Weights of a small mixture-of-experts language model, trained from scratch on English Wikipedia.
Experts: 64 experts in each of 20 layers, 48 SwiGLU neurons an expert, 2 picks a token, a softmax router.
Training: a variant of SOAP for the experts, 220M tokens, 3356 steps.
Below are experts of layer 8 (counted from 0) of a mixture-of-experts language model. Rows are named router (the router's row for the expert), gate (a neuron's input weights, with its number), up (a neuron's input weights, with its number) and show model dimensions 0-255. Each number is 500 + 50 x the weight over its row's rms, rounded and kept within 0 to 999. Numbers have three digits each.
After each expert's rows: "mostly gets" lists some tokens that are sent to it at least half of the time. This comes from a sample of Wikipedia text that the model never trained on.

# expert 31
router:525502523480517510598499458429476510486430503556499498497521531529483516541535457504501402446493532593564559514498500506504612491465419486539553548451598499467518419510540509489491445563483566597546491443585450460559501520487536463458557429502579492460466454471581516513489433516498477403518529499490412450421451459448442457598590578511549490552522478555414461492535449575486553499598505523424570469500482510474500507458489437427351484484547557456446474445507483421463511548515476499477554475471457487453382430455361459528508553579498540477617502459472534528530495602423441468508508498433527486480490450479482359503461505558506391454447451447444527392476512568567563511473484472444446374583563569446525441480470498508464485534552484520434549534536540504385557513488538
gate0:527511414495460471468482407485453468512502499511616528479415567416502491481506505481441447554517528425474506580555491405475453436546460577540539478541439474487466461417477494479473515491472497539558476505593598560482582458460487509469441455594541505502489518486527442487506506462499584494580587514548521470517569540553561486403508509441521412479535534634452459658466511404441522500455450485540599530486428567522484509559413488437462486551483476521408483566528551473469540542628510506521484457498455455508432513436465483519608455532452506529591530492408473625492492487447489548649544499536497469565484545481584516479436446490465455445468476517473570570453463449511516503511575488508549555511447597492533549566409618460454471465525568411462551449487548500506502504450552
up0:517506479435558451470515485472488504536514425376495525524401464463488566429490492462496506473485438534486549516505567518547591482420542476489561491487526488465571398555537465494487605471517489535561594433496494499580463496512540483525510511524457610524529403478479517407497562522540544590565501588410497492565505561525414505501494514498434555443534456480460623500433486575509497471430425512497490489432485520603487485510405570525476508576455474550529587448488443450508477515534514567514524413506413415515534526495478438479431531570525479512512422455521491503512468538620519605439511467494574515633544455498487474473456468576494515565435452562481522467486506582560593397519534459530532538434450415508560487520558368447487498548519581554481608568570506450582574546513438
mostly gets: " Thomas", " Henry", " David", " Richard", " James", "Note"

# expert 32
router:605531643555536433567528462505464461515465510447484434535440549600453547499561436486498509486492482538510552543559485571569506616554470484475548573376553584393607403492538410520496514547560623511508445440510450506543522488462516459514501445577496542427522506499535529546525532566487556411587519496439494487481458481482509495550419522542502519588469460588532519620575442570494554467554500517481505452554410461510408497443575523492391470481571556526417484425444509452528448493477472519462516429540543476520475504561521405524477508530449479583524499452467527452449580560422513517555517460405546472512457401469456467477475555561447476467502520450436510495474563535536488523522513468437482439561494485460519494482568513454488544500520545475403609572464464570478610481446525
gate0:464440478541520480498539502518480498414533435498612526520543485383566469502475505420448569495457526491463409487539506558448536508478481434473521486523538572518493510618537487479577520650500492555504504538455533386531508452441480552531502561544508538542517495575514536564477429476597469497438480531478487539445536526493501525513508543429576568476423482434576504522592537497475470433572507544362532529516471633492489451512513476551464502530489563510541526463382506535498482522491559554504461587492445482487410474482502588559448466535519508469484483417514548537526553480589574508459596485452413535486521529501379526470488556420466508509428461404447546486474521515490505482498478503429535606442419436537591562438578522485500580536519471427450396617386509527448593522488430
up0:493473452431538447460387461564523547480464523529442379530470550489648466514469552444517455516495502576479475608457495529434556444515474583520547520530513461534476438513510455480490451490572500516521489552606424481539592506535472521607484404434429506512458482534537414541518453609534516474486432533545501505520425460585531517516558533555469581518506519451512475542461473476528492541484453464482497451503560439530442451493576482540607437518508618460536433515480495472406503519492414482539458486462458552519581558564533481402530563507499528477493469482440485528514540417429382455457627490496513486447452489514384516485495475497491458580539458607493530446533477549489463404410373511488551461383460521465465468505511492522470417452401489466570411444587490510421523481512480
mostly gets: " Y", "y", "li", "tt", "gu", "в"

# expert 40
router:579539554514494394529534470409535471544505631511530478540538500552470558565519515486479519412481535544511500537504511538572562464521415512529569531499501520491523508581434435510573419585463515558524532513550523474617575504433536485418529489553564483481494492403577508497615519481534514487562540417527487465423534356514501406541414512484554458547470415498461501506545429530463532508526500455428477481516423447452463516497463514426422489487549548502464487477381567465483456491438529479522559466468490529416483497524427476451496606556406508532587505548565413573591555543417479507539551479518466469463469496425453466475537509522504489432433684459506496454509571480494476458439537554423417484499534518490459456507538462412431431498542539538491550542445506529353520462491533
gate0:412644444484505492519455492477563553441383484404635511476453438436480518465491491515420559461475436547513482510438437573457442495471516461604595522538477550530532533533467503501368533458504506540478561464481519432495480504485597520482533562538511489483570475525454491510587414532415509471471396526496453537505513505588496483508555535475562452489486477421463550470451457550469441573528491517461528517425478474524460470653499503508425516494532484580453451541447499570486489482626510487423526450509513496424498524484488528509617594555513567457481465610504526515597493570473390513574482413548456459459433513457589455476479491445534567478528511525461473443529485491493454375521553510541468474487543464501464457438466528445491466519515407454514625575495515403488544430476564
up0:432480449573501474489593510551462377475519461550500544525511548457544449574374523575501505511513527481456543502567569443525467434609512559449438548504521509450434601584492457552517491556518473497488469542503535551489506486504525638523542493371505513501408524473439453564440531534491488515469521526467514486442500505578539568540493539561563532505475474467586593513494551504513491618476532530481437460503534476416551459405449507590476474502505462544486582468529529415562522502414444582473486535494575485516444493475508457488415379352469550495565513468480447474478493504459521405514584515560474507489560469505474449553483505439489519564507382407424452451435503461602488424517497559489486547514531527543502454547516541454525448524457476476572442443521584597593566552591444
mostly gets: "at", "rop", "ć", "š", "iz", "9"

# expert 61
router:517492496491602488501549469436459502533409495424569415557489555604461643484590495501462479489479548551467533515550462516544599515583437460450534520478493499483573458545493518528507449516500565504578584505527455461610502547478517496440470476525433498464474517477520511482518546526470571514519553537427529441461532455484426491546513571462520528501548400509473442544460471508470570386558508430489482538547378354476445531566596426503545498536539385513451506479468527432454462468435499461470496420472526466451505519557448506526429536512370440567561583548473485542674525571497480426505475467462470489450529537436456467438553532493464449415510503507414586479455535494528561518572583526448469363538528471403477496498493445438495490448453518546482569536492529469531506525426499
gate0:507491597494490479498468510635513536534488483422496552560461504549495470464487511483423482542471579493441472498472549407481514596391488540460399459513565538521447574450546531440481384552419459585458411488523480555514547520429528412496467549519454512556493464562531424546515601580484522461495460439519530515542494557491523634466599440447528549495465419478523556408503394546505466494457466418507547529573562496488422532533571469470494542527539618545470556514422514506447503503531551489441482421566581433470475501499487581510489580395471412475531555521520560456478473489515522451549475514495491553432439481416502444541482529557502509559496499503472408509567519565479369429548526511590473536630481586475486507526492420508497492408522518486504505563549503456612513481513443
up0:564458447513480457578518432555478499518425403492500545517530491473478470520481475537559554526546512477530449462431389454425537415501526536586561514436518556499461463538450472522528578517545525437470490496429544532526530571491531486523642489489451455533505436539498612489430509546412491510465575463442400409495479550465484512455535621521579515601503541587435543465587505455481484479413528450444557551639544539570521447406471534399545510429481580584528504527477573442512576491409480609458518471495430551533563492449512539474474493439475545471474512441512559468505506485538555434568502484503489523487496503478397565517544467530458405447424522499601539518446530451468471549483564455456486476489488496465433447404385541511543508613456591489446545474481462498482496444440488
mostly gets: " for", " of", " during", " against", "After", " among"

# expert 55
router:493524550521518556552548489470502610546457475479493494491563527523447553558530516525536426470487538510619575557556500488578539462534461454486526606534568538408535502486470426432464485499468543456464466500569449484539485494443552535509555364562543462456431459481540527537573517533399543488538561541434560517496540503468501415554494559518610434576453467479562530556467375633492517423557453479469486464543423427471441511532568508451524458515520400374488509425455564450489427461509469454434495481485455503470395445584467476510475517507469449541526427510526541529520535538415460426461515577499470461524470505506466434426437472572476473544480463429432538437428596487565549530504499548440409445562517467400407435456573463400511506427495541502458596545510488526474491491485521
gate0:467517609486520483607517379486460477519514434459639465516466486494497522486431484505541422592496486489489441564445550542512482433579561501529466476607528543481473490512534524606472537477464513444425489411437563532454519536483473467499583412568510459471427433451494554472587490484520527398476480488489492499523516535502408523516500545470527466531469589542539456533510609543437524524496571521524577454600550475562543461492505492485445468559515527494518484438491491504437440511586554501544455508588483438432400519494459474498463462511568574609547412531511401499508518506462489509493613495466503494513552422552545504430557527588428513528507474467486524543493413378426475489507497523526458571544496461483474487545537449505621528403482530486582616454492556600446580385570525
up0:451481494519534510351512424530552507481499470509566544519460521507517441505540490533413566411561551523513522425588551537461401525568523544468463505520476550488550506558451493495413430458486500390557585526543426479481547433400489527514390488463514372457538451464516641629479447576472446495534429507452479429459525523488534461537540461562484558492517491520483502527493425573419435516448467542430440461445522583423445497489476524476485509468535535511476526408462442464496468481534453513492407494443500454584475470453545441540505524440583583530459539456477544453492435454422524557549521555518513509474440504539431556554487479457524497381491502464471433491532399616518533514513530468472453521509459462398528444543532478510485469513590556547395611542492507519638493521444538
mostly gets: "ea", " Born", "es", "is", " Sea", "ai"

# expert 21
router:552518533558647466551470445488461474486425438501507480609504530507429505473497460477412368411512517541562552518551491547516578528611494547535568522421595570442518502584529408451461434458558505482491537492528458537510454525463495437464569361489502525494474417441476491552572532553481507421499527520426468512463520477523488415537524574487633521590464472520439495582477424531520545493496525476379580431557410412506418503588484501392454454456470437520454486448509459508433489495427492530535516449513469443493476410514481477495472574555466482488515470561457491573525490583496556506516450475458402422464502460491433481499512528510496459470499534425419506491504573568527567543543478471486442527491531491530530413565502453473484475538443628608450468499515527436400522481479461
gate0:553520504547454488482489548509468429522565541488472536570578477515515446456586485452579485436519361548446497474532448394491468553539409424528502441461482510406501482602532473495449471491539548476531465418416536486583517479590611474595513556469491535531483512405498481616475508564444555410456600471392439454455544486528412474451484478530585506494566427535424502530447512552534550614541509515494470465463573454529505535511440459500435478463537446495489519495512461503530448519448511465556531451520445461473475467503440519536535482487418500439494445506582486424500529441510567505420568409440500521430533488501483504434441461541520525449543586532425492464418595563487520524578534526467485427458496524594613557455436479516512518644436499456593493455450543461417562497499487
up0:573559513450449537495526503570536511502547527537604469425539560444462471491574535526460471428536460526578492481558471519547547508518529480471514492512532532564478477572594413403459502479522551447526412512526516494443477500480511537447520518580538580433517600570493457582507476550454432478563505518464318471549488504622528492468432480520462590498522482550502546522516575512494552495454594537564415522438499549514600486493465472470521495454576516484564543557597493532488429529469476438484512545580494454492392544547578514464440560562481519496547443546502487451481582377459501455523574472457535579401521461490502454523542478464470466385556496428489435469511515594400552491417490526496640470474508469465501433576482477517505433576449474564591483568523507506529494406543572
mostly gets: "Japanese", "qui", "re", " France", "è", "ō"

# expert 13
router:502480511525548438553569423475463474550471499449572509532498587534506528583496490484497471405503612553547651495537491523477546467545409442390479500528470542388588466614506532548497450571466562578508634399598523487606566504489559426434552474492561465434428441472502513467495512587432549424480561446489510487493497486479454461608507569491545529508499574516482518541574469562487563490457525525456554458532450439468516531496533445423438519525468421522443524492467570481462507439536510481474539496495529495493515477507491397537400505555491477525540500480465490550530544532417469526493547483441548451545431457420391448385465562479474461450483472457454507471446479459551598430463522488521544430562405493528476444494603456457468527474518486532511594492406462494523487379523516
gate0:531420430587526516496507424462512541578557541536537441614497598512511558502469530563520458504486533527532547534534517537450577526474426444563486434527405541540494495541509608447408511429469549437543559487434557423462504555537547414502479447494522542538477449471445490307473436509374413475452457406543514505483421535425485452573540530494525496590497448540569527506497492482554469550549486585460423529551463479558443485469508512508472542545525534461534512534587577520467467437447496449500531447508499554557598437516532440406426448523399529510550467420508478556568492519473497529442540416497417604574484446463477512483535502517489480557539502623460481523441465554585551513482465482550491492483420561485452505425560491416546516503548470526566566460582520522534493443558471
up0:567486422536379490456411549524572540537481482531428511523522555476473458587474493435480504476619590501508492507447562560447509605467467469412526498529594510544619457449634530477340541483457551490614497471393514458555532470508564506460479508460522599532467509488457475441497516455555510511507541523484494558472507471473425495516460432492428504575526511515460465445451494508573485536540548630477500477465511599428545477368511548433509446554463566549499508495502460530568537463483430503411486550523429493538515410545502416506413508510474464494495489455549541478573471441528515506529420385531504490380468489481412579455539528509497572441414542465540491579502518526474569496513517476510508474492437535406449434439460563556478508512489483503547498580442511569397468508547493
mostly gets: " not", "present", " creat", "ress", " coach", "duc"

# expert 14
router:580558652516526421481558481415491523459509539478558491513535584553457485599536439504468408497461601504568527548549514461506538557497448415515567557447546519476546494540459478492475461593467550529545509454548417508501465541417546415442467422515519482513470587534599518457559553475406544427580466553429550507367498425552442447554549516516533515525477401472516522467456535567470493517532522461437495526508420497434417516490541486483496443499520416523459455423409568463497439471561470566448506422472562481512519471496437472602458594551457405607530463513522474516479502543446537504591535491493478464464562456543496430488430537496493455466443585481483578403391522547538575516513509544471426412534617527532502471503532509528490488475468434524482490592494475468430563474502549
gate0:405582475538536541475476498503453536535572521451462429577508504506502460528532524475486540538531495553491547582480459555528523479524623535576509570538533541460573455467449510455539470531549462501523512468567448533520448552547475445454533408487586542428501480575576531505615458460414505488481411422499623551488538536440473440490415518442492411497530443434605564556454528543558461585412527480415462568427518523504443539518500510536444456561439464547585515455459505503534526516563533495530381603524462344447488488481461431560509572480532413490527498476503432669472458547446483487519517543555547474506460518545513583497440531550485538529500502468504572533453460504485524431498472537511520534466545572502447445404459442481430460478530471491531566502443426401535626511494471
up0:602478580538550526496571529462481514499478449482477486453530493487508433571516507469610478495477384485552503507435528449463520513505508469422451478549522455534443593504496486529562509614545486410421519535497593509503454478515505463439486496556457547478343499403465479488479456526564424447491567569414508372431511536477396485505428501518441528512426513417474584511456487544551458486428438562544500466495521523444520508530588531528560591511527456501452497547494449421503510465515475460525488567509469558554418441347472536490532484596524572440503431514390499442485506569529551518425543525492499487485458557485460461453523399434369489541581430517519455524498508452528489492491530436553381501552382462467547498567527518504494544468566529554531476618495601519528444526480477
mostly gets: "ć", "ț", "ș", "c", "burg", "za"

# expert 47
router:505588498538538419512567463520473425427454626472454461577463535533499504592475464558483431493483552490528554550525512560553475456561465495491561550584531545419499507528531492443580462543482544504451501534515469560523578565497511444448486467542480369482514470432608501504508550523449512491453581541394517498455466500536470457601527490498464520539537425530409453498483446529523541362557484449491503456494451471443503523533536437459498434472502387442438431507480542509452467574451425427515527488470559470553456415511443413521453568528427474514578394486421569575571457551411478528539597442452527532466499430416459412470501512490523520498512551475511524441464547598563527455408527506408489443544629440475535468473518456458541438453458518548400525501484526551406512464452493
gate0:460438434518585511561482536529507449530589450551427579438503524563499529499537540489490453529469540530513503496521520508522449513479422430470431507451497566517527439606425552509464532512482426406561502509548431492434579458494596526503539440556513463567462514432568541487475478502445529596543613530475418442449494519564577460388505567553527557546517597477446544494478406445564522558524528497518416445482475456586606444491395483460481455503552535543515519403485516502568479493499541462568582554531500419484585507381602465468431438488524469508526466474485563493552520590526533475437618497428504500580492497525481471441493431452488500403468481469484464513526506529598616581524490418463449542551491448494496536412526469470507595600435511515591470446538494447472465500524534
up0:545416462394514437499470459493487418502545487522562528587612403496459583500564505553477455463532516543498450530392523549567462452393442515471419460512508548454507380455566538549445466470449473482555480467414572583547482490538575555464502470525510465480479581418464408530468482584525584565599454481420509592464492461597542434527546409569422462450496442469418498527507495480465509552510521502412439455588577486494523485521462553552492400474452524478564467423599482537519537429568513397489494545508581469473507558515440560476486392506532479494580517455533489540491493473579521592544499543466514506517527619504507479459543430460477536450479532561484545479608502539564461493516467406558476512478442490534523402478489513493561444451507510524590552479517443483536442448496514
mostly gets: "|", " the", "The", "|---|---|", "•", "-"

# expert 25
router:539486524558488506514503516461429471463419496458506463570499516488448606515492456545418432443498548507455551492529581595535562516461488428468541582455513510486561484578487443472428456487433538541582505468549477507487581440513515375456526478528536505467425487482493535508489571509351595421488528506512441509466545518521443472522565491536472557566475490602480462527588395539473592461521526471449507472552471436356506546545637421408471476439536516453482554461449582460475479542424533437511534445482501525426382472526470484465496548574476416519505526518574504592528583490486432468512481454495471455447505449467425487418442496465483441397456532473417541439450509502501535545485540516489483505525624535445433500491519419404528477478523531551470516523389512541451511453375527
gate0:585471470466567465566434475436477548485481454461491496527395514432452572477501452504454490416498502444467475530501476490501489538530516473509457662533495536608543453596416520506534448523543451433495472481594488534498566567476502536447488525563597442503487444546537572511461536486535548460413559426468463433419563532507544636514590463463394525541569469521469523450477546437411556448445468524502419455411586521455524507492490447437491601529505526469545526508466606464549444552514597506516506536497507535622523481446459441634516431502532471565528583381459492479508473546429521479590495529453460447419487475533437531432492454461553417542543513485529488540569435542448486497503534489504482481515527442548477509415520439558474493421435496532483467523494481425499635486512569
up0:507490456495536531488483537564508483438565541391547509480504471452507456565506488552446545437559531533487563498512519542472504483493502580485532437593534451493413541476442469458422443441476441572488437445537541518588515506509462555508451538489468453494506587413471455618596410494375520551561533536549610517589585417541519501501487569485562604555505504493516423606556514526510494599542549482509454533543373521526407528483511527589500460425469542579525540467443364503536517559499433477379534451544488503510454432561496548450479458609504445508563481589589556590461521526594555515431586498572446474553457460467548501552532540598507463479516501566576487489558517507524526550533511492478520507502496508470558547522532513484434487588496525375491549465527551451498465526509489
mostly gets: "i", "u", " most", "tin", " Du", " Si"

# expert 38
router:525566574542492411576558479514428476442441581448542520537551554564413568558500459580477491477481512566603505517558573503483532471528472559399508504429527563509549428561507492522500471532457583627494572511445541565533630460410524542420494469559506486504505465468551581502516610572440530494460536487494534497468420490507488460607513567493568571562485443538513534534471451571496534510539489450442551469525454469436505525540563519448408409505453556516486454490530517483455505464474484467440552474482529494467473425524462468400459579519437472516539502536516491581533554530502457427504515518453486480491548451432421421392493552478557459410478575507458566470440474583464506451443479541448339468497584590402478422498575432515515512507561557546525523424446574515480489534453529
gate0:538439507520429423465412552442561509462503463410499530485561538501485403435497458404542515509547411525472470453458536547517472547489551574399511598491523537618508474453487510590445446539538495512503430470488442491509513526510554532444542465487449463480508554503560507509493478442588442502483505541560565454526550432565366543551442477458530470512496451488533500472492526604519457534572503398490541495579477461398474550639493522423494508491479512453514437429387499505511561516548537497493456534497512539471532493477485435503556528540436466424394520517484437472574520522499465440506534422607537606465507419491583474556530436562529536597466562573485492495527428567512404542507412599526445519444403441455474486559517475489520627490514591470507519467507443406406503541517517
up0:533447536579494557488453419516543545528476542494470473535451417535569499545431512513499450643540520444509455514535481516489432470488427458555450543465558444389436543554513500454428472483551400471629455534456496447540458455454530455461451481449545576459522517522516580539532551446456508494613532473403384429545453497465508572374559482434476443540494512512545595648481530501415562465400458573565510436463512498520493458532541477510544556503492501536544507376523516556511442459499540508496464454449453433411582489448449497469418436440444510447463489532453476503431453511534518513471512549489557535520433515511476509392401536480418551466502424447541451563501533449476563458557536450531499487513517479457522494558494566558547443493506503487502509609523522548495645483493585
mostly gets: "Š", "\\", " So", "jo", "cho", " so"

# expert 7
router:564559561569538502575514474514427399492400501493490419500478516580473481515453473467472540477465492603599562585593530546567523466582520474488587534539462573364509470578494441426501457553463425507472550487486428482498514569426598511467533500491567472425502453471517594543580521556440546382525510448470487544469509476469484411567559570496546482536520436520474484635467458510501481453499537470417510415532499409471428453485478475448523465514439476508518456455456552456474525475481510482512532446472510592450455462552472480475468503562416554524507455519503482548620550543448477483500560448400411447501524466473508442437426464533467502500507563504434519531433512594505550460469457501515386440545506541419482465390514515393478472493510554525442534534445569471477545397420566
gate0:430480489551515483525563482465514468459438492504504518467461516521578492511565554485528619482494485603524505506483458596525536550479553510561480528495392449452476434487508418507546477521427378428545543483543392491534491474555518473414500484484467505512525422437539553512424489554487594428445429500448366484487536539488562442497543553438473518511470522495534560561403443539466525487427526512454514419493499432444610469482481530538417533520596451528580558462538528557477517468510470479466538541486470512528485383493533470504487520473476465475454506447566449581483524465596582462485539481412496456435470423484503510416448477514523381554552482535524515474537510553436579504528527514535466437480499431458577397347507394446601538492612436398481430456448559528467545439512444
up0:529513520558491396491484506496511497410546522579394491495451549430416540448518548471531597447503547416547555477546438498509477486412441562570590551504544430489484501457493482526450595520543509487517486458465403496482475538499503556389437508478519551531484485442521414517514423457526519496412501543521411494432434499481452519587440545458507514485495421498437538481444525473480507545516518470500580473438509590557506470431430474446503558502496535550469537449542540535508507492603522406421477568610527502484487509591460524508546494536523490541638466469456422534522454540539474466633538480527582489388525469436485440440419426590465569614478492570538479410436447491474564514570525519466526512468556449588595492524505580547468527507444531491418458596512551487442471486573578
mostly gets: " June", " August", " April", " July", " May", " September"

# expert 35
router:573478551565523467525526491432480477557388496466488485482585523550490505597441504459441451517512551571577584500498561496513542532504502488480525535449592624379556444516483437538610447482498566589501537453515545436500511519489517415407490414519457557448369413445499500513588540553449504470589523499430546426479562423491475421478501553490574525431486396499473496467555384551488533440497574439469520470515433375497471536462548472436484465481494515537441461509506473397402441526436540516487476445474530475539474525500457461529473525557449445504467437498495601514546519560477512472546469510457499458414471438472421414402433453508534493494440492473509569486480558537504486487450548545453477478560527529532532425403490423459408505442621541497489538525446547486430461437506560
gate0:558548535536414472571570457533562508478542410484512462542571430517565554543470500578443516444534467489529553504520451509492512514456583463545524480489622507511465497476561493603476489582444461541571512514467454474456513559610503504482535402438494530484498516468487483465534512395511488454455527513529412513506570362477483513542516580457446590569430522505475539447496428453511523363508432576358439474516508461560515461458573447468544451566489548507559499523468573575442521517511616438445430473398482454576530532470434541466504516534429511521473454532556500551577459517459493526503449508456468539488510552571471544602503522599450515428408479485502526475502610453518430518456514477467481462499489506498555498503401488514551588589454504533402432505411553448429472556598462
up0:462538497544536423593501517489449471559474573465490484498503523530427435486544466529459415535442564513395532448590454519474504490526504555438486544487430459477533493463446476507397537520502507490442440511547554566554397511558488496534600545537501460470555531528551497591463523514526576628591400482510535447476448474481474456507499490535541444381521497537564455537513560443542496601417478441510515516446401527496444569496475541448511459459526508528487568470486484439520489533463406566463592481510434499363569448507467454565521489522511478539521472425452494476388563523537504427439501530510608514523632545463617474454526497453464479528543527531493513552515507420465578499599455481535593430482446560489492509612555564453472442479487436539586514495576424455551479375497485
mostly gets: "mp", " imp", " Great", " Ni", " bi", " sub"

# expert 29
router:528569519472541502487519436488548473505462585452485469469531510529471590551518432485436474446450521498614553579538534501513573541594420495440527505454458536404575398488512503513492388581486531532538553591546489538529570561503517444383487444464537441467467472494564460551528536570515446519579567446492511410482439419488457473573474494458520513525448479538476456488541445517519563466503514549522612458606453490451478550467547464478428401477456545514459451472471532435486481507413464527482531446466469551435418520649458431505435531527441468545526443518511513529577484548415459448509531512413470495502455443450444443425508553446437493494455534479435576481509562572529489511446527508486507472565628543420538453457547387383445556462509473544481523515485485472514536358420486
gate0:490374439457502548508418539529436479442457390497414527428416636520437489498491431451563521513466540549571499569539553550526521521544451477456453446618573498483552535403572412528507455410451472429509512505459431473465600370536423453430440564562468516481602541507535517430536535483365506395495540381543405499400483498546480530470468455596472509533524549523461517466452454466479502516522631516434459514521512381465592436444550470502466488547543421450428455542520530564483494505478568496487487468545493445507556544490579525534484462416539464527479429494596556518460488546522513469517425511532415411544457459470516496519407539500509543506486496503478473509606523517459484493575489508528493492565516493423509548521512496431420465540503439467458483504492496504498508523481485
up0:451480526530445469641530419512483427503497424382533408488533523496452473577467561503497487575476477548505361467487410434530424477517422512491495513501593402417418514533536523527500555450498589575474409416520469557521524424525514646565571485544456538518509489458468455489431494517491504527452541524512507432486617514457494501493547461488488512374593588427529456401495542541509427422518577508497487507515525527578437463505544557557479464407557420481445490486405503599455490504510503509537506545553534539501518511397487497482408458492461503453550556452406553496510545455532482487547500505507494463505499497498554508589520505477508469526484438476601502516512438423522602435547451496435552511455441501488465497554502478483609484450402528436465495423502500492482578603572472
mostly gets: "′", ":", " Class"

# expert 6
router:476543601573485455520532443463478511477470537430510489493562536499475548501558470473487488449468575505518572543516524502580487518538467517464621516548532538447501490546536461489568519520493564554433465464525469440564564477428531384476501409500535417452514521384534509544597400614453519502483546402377537413476372448495437456492503535617479557580515443532509471536560516527468559468502527468445524442518464418488514533480532451530511443450546454515472473453525591483462460571531510462435513554515532487455421503536472427502469473557438461632612459485466496511484483540483476502548578397420527457441514426448337513463531531538428449426467538511408603465430515568588543525427514494415464461469453510516458448475574488492464482451468557554460470469429525485491489515477475
gate0:481593530541407417503545552559549403540562528536562519431496448445480523438456499474531466470558503493565518495475523553523552516464474488482512494534532506548557430454593551561479623469502491590480486502416517507469544466466560494465560479505496534472429471414586545442547530473497520544507467473450552564437536448479531536498512427523450531441475413479530572594406545506526475622537454545441474480484538387481594518457548468570515421478430474590470452502627395542504443585603521563498531496552507474535405462552539422500508466633509517629422584508473491545521572500470517496544445505606544434391540589474521458507531584496523477485507465439521459502546585528473436509467418496490499506492517511540541475510510468430523443551537518460529567431457483535411496459422561
up0:545484524434555445540598552492482582508486485524445485496547530439438536520515445515469482526481473511438532604428451450437495509517483525519476484533591401507511612520367498487553495591455497529536549546458585476545516531462424546568440443491534493568547545544463499541502498458492407509486480540460512564506619423486491432479469498536568559477491501509539456494514515389446451532519490463358578524599446529508473587486501414495497516559507449562535499494462514504488482467610532535507510388514441465611488479446544481493501527508531577592504473482446376530458444506589499489591533581523480541536499480433518565370482531381524543526459539449492539530537407488529539522578525542425597464365477521509475419471520525497430412540500455571461535478470421483555488487493415
mostly gets: " who", "port", " program", " which", " train", " system"

# expert 3
router:483563537585550446533535418446458506439472528459561465534488530540479531529522533587455504434484581487562541606479583585508493558561443488425522525467507498454533520503487431445534516496448547558570543463488455489594470549494560475485455441562574450461450406523493495536490559541514509510473573567389481546415489426579456453502550577576503488470495480577601438506474390512509544490524590472366521452528476495461472508527562472413448476473478426479447440510449529426482451469461451469535487504490500452433447480585447439467397567623399431553547415519410506532456473580486493467516512501460522421443462462391494471468486521547467397442481530496527469504470534555469495561529518513506453417556611530411456485493499522461369498410414558558477550484527471498453506503488445
gate0:435497375469458445474552494386558495509623573568539502499529563569431475541455458569541524592548486496464514520553477480544581523554457451589441513456488518495511625486555512440588522542452513523538534392489545518511482488553523483484450525548614447458490494522506485533485490315523503472433453444552512478426396576515507471491465487525492514489464456447437369561491518522508496502480516519521583389550512426438481472483583391496446474487539479542498563548491476499541547520450379556547553481474573465480513491557444477513559488576490463496509561393494485534451445523482436540446463488478510576515438545471578538558485525408565465536511553519545474499543514456458513569489497460506479507540570549585524502550399487463504416368525500522475460481422518578411490525406474
up0:530518467537480573492507563571480516482542486486514532546417469498537525536499509505515468532534442526467547466524426509516467507453470511471513549406380491498505442470610453464442469534608465541452449546520508522492446496494551440534509382545538444404508509506410518494438408508422547570471504438427487497419576561502470464580503531571479557569485515438522470492580434567553508408457504476498567530519484521567528588490517498507470460529560454461433511472449480454533447517525464466488457477501509476481429458566522466534441514572517506459511522514495622537472469340470613522431565613500549518487562508499655482379439547640604581494491487534534508522543437566497558483543343519463480407517442504485517446451548580471514432531534482539490506537479424447481565447445506
mostly gets: " in", " be", " at", "be", " Be", "In"

# expert 23
router:531597555548477489571492526493498408486433538407522528457531603586516530532516476537477475517504526549551481500523524526498484421530457566511519562423576532467543492510533498472496463570467595614534580451611476479488540428476537445448461341470539439464465500489573538575555502514496520483490577449391483475473548470486426521511483572481608447508431436655475524482541465500562506501482541498499544416520394517455469492489525465423465445410542492515465488425453553448488446503447432529474509495402499479502446408533422428554509599574456488537589535551482532545556479483481456489532516451442517529490545409548479474402458543465453481416481538469451511477415533534570548485445559492478445391539533515456519529488591469458515498424419519528418561653470539518517477496499514
gate0:539544547531406486500561462461554500477554537500434536447433477457497468495532560485447576500511513514446488542543462420550524417461470479489530539498508624505423450416616535561583524516468565520520488434533372578435492572527585483549486507509471444522461386476606504485561543557539479586463534465541525508523563529512536447536428393461561554472399498614455512516501554548453528462438496424455497503517509568533470408489492479427542466516514484574497482435521526494483561450335554516582553466508442475455488562447461512468517599564482406537576448429521516466401517491473466494503502497589504440511508492561507505509507493548514492605408494481567487556509573524467535596541420475504516470470509490532492512505384433503533554355450492514454530522465418401494462463546477
up0:492493555495527549497467382447543507467493588461513552488453466611599546538477610496430527503440534478538522447479505470541483412513589478514549504541500608458412520417435608491568483488514510512541524448582452578507515591487446524459519501531516535552516484488503549490442558491511480510505439540477455511521543421431477517544433442442489562469548488515519490509536526535456473417433535505496535552515406566562494456526509467590493523477538445514606627346495554525498532432514475488530463534557435507538490520461457447530476579591514494571589560433501584491479497549459537440464468488488503564509487505535455567605620451528505452467570582481542502457472564582494514598626603454484521483482511497519514565496449469513549531503455380481401578524507434417492431448570465
mostly gets: " per", " Ad", "†", " E", "É", " tri"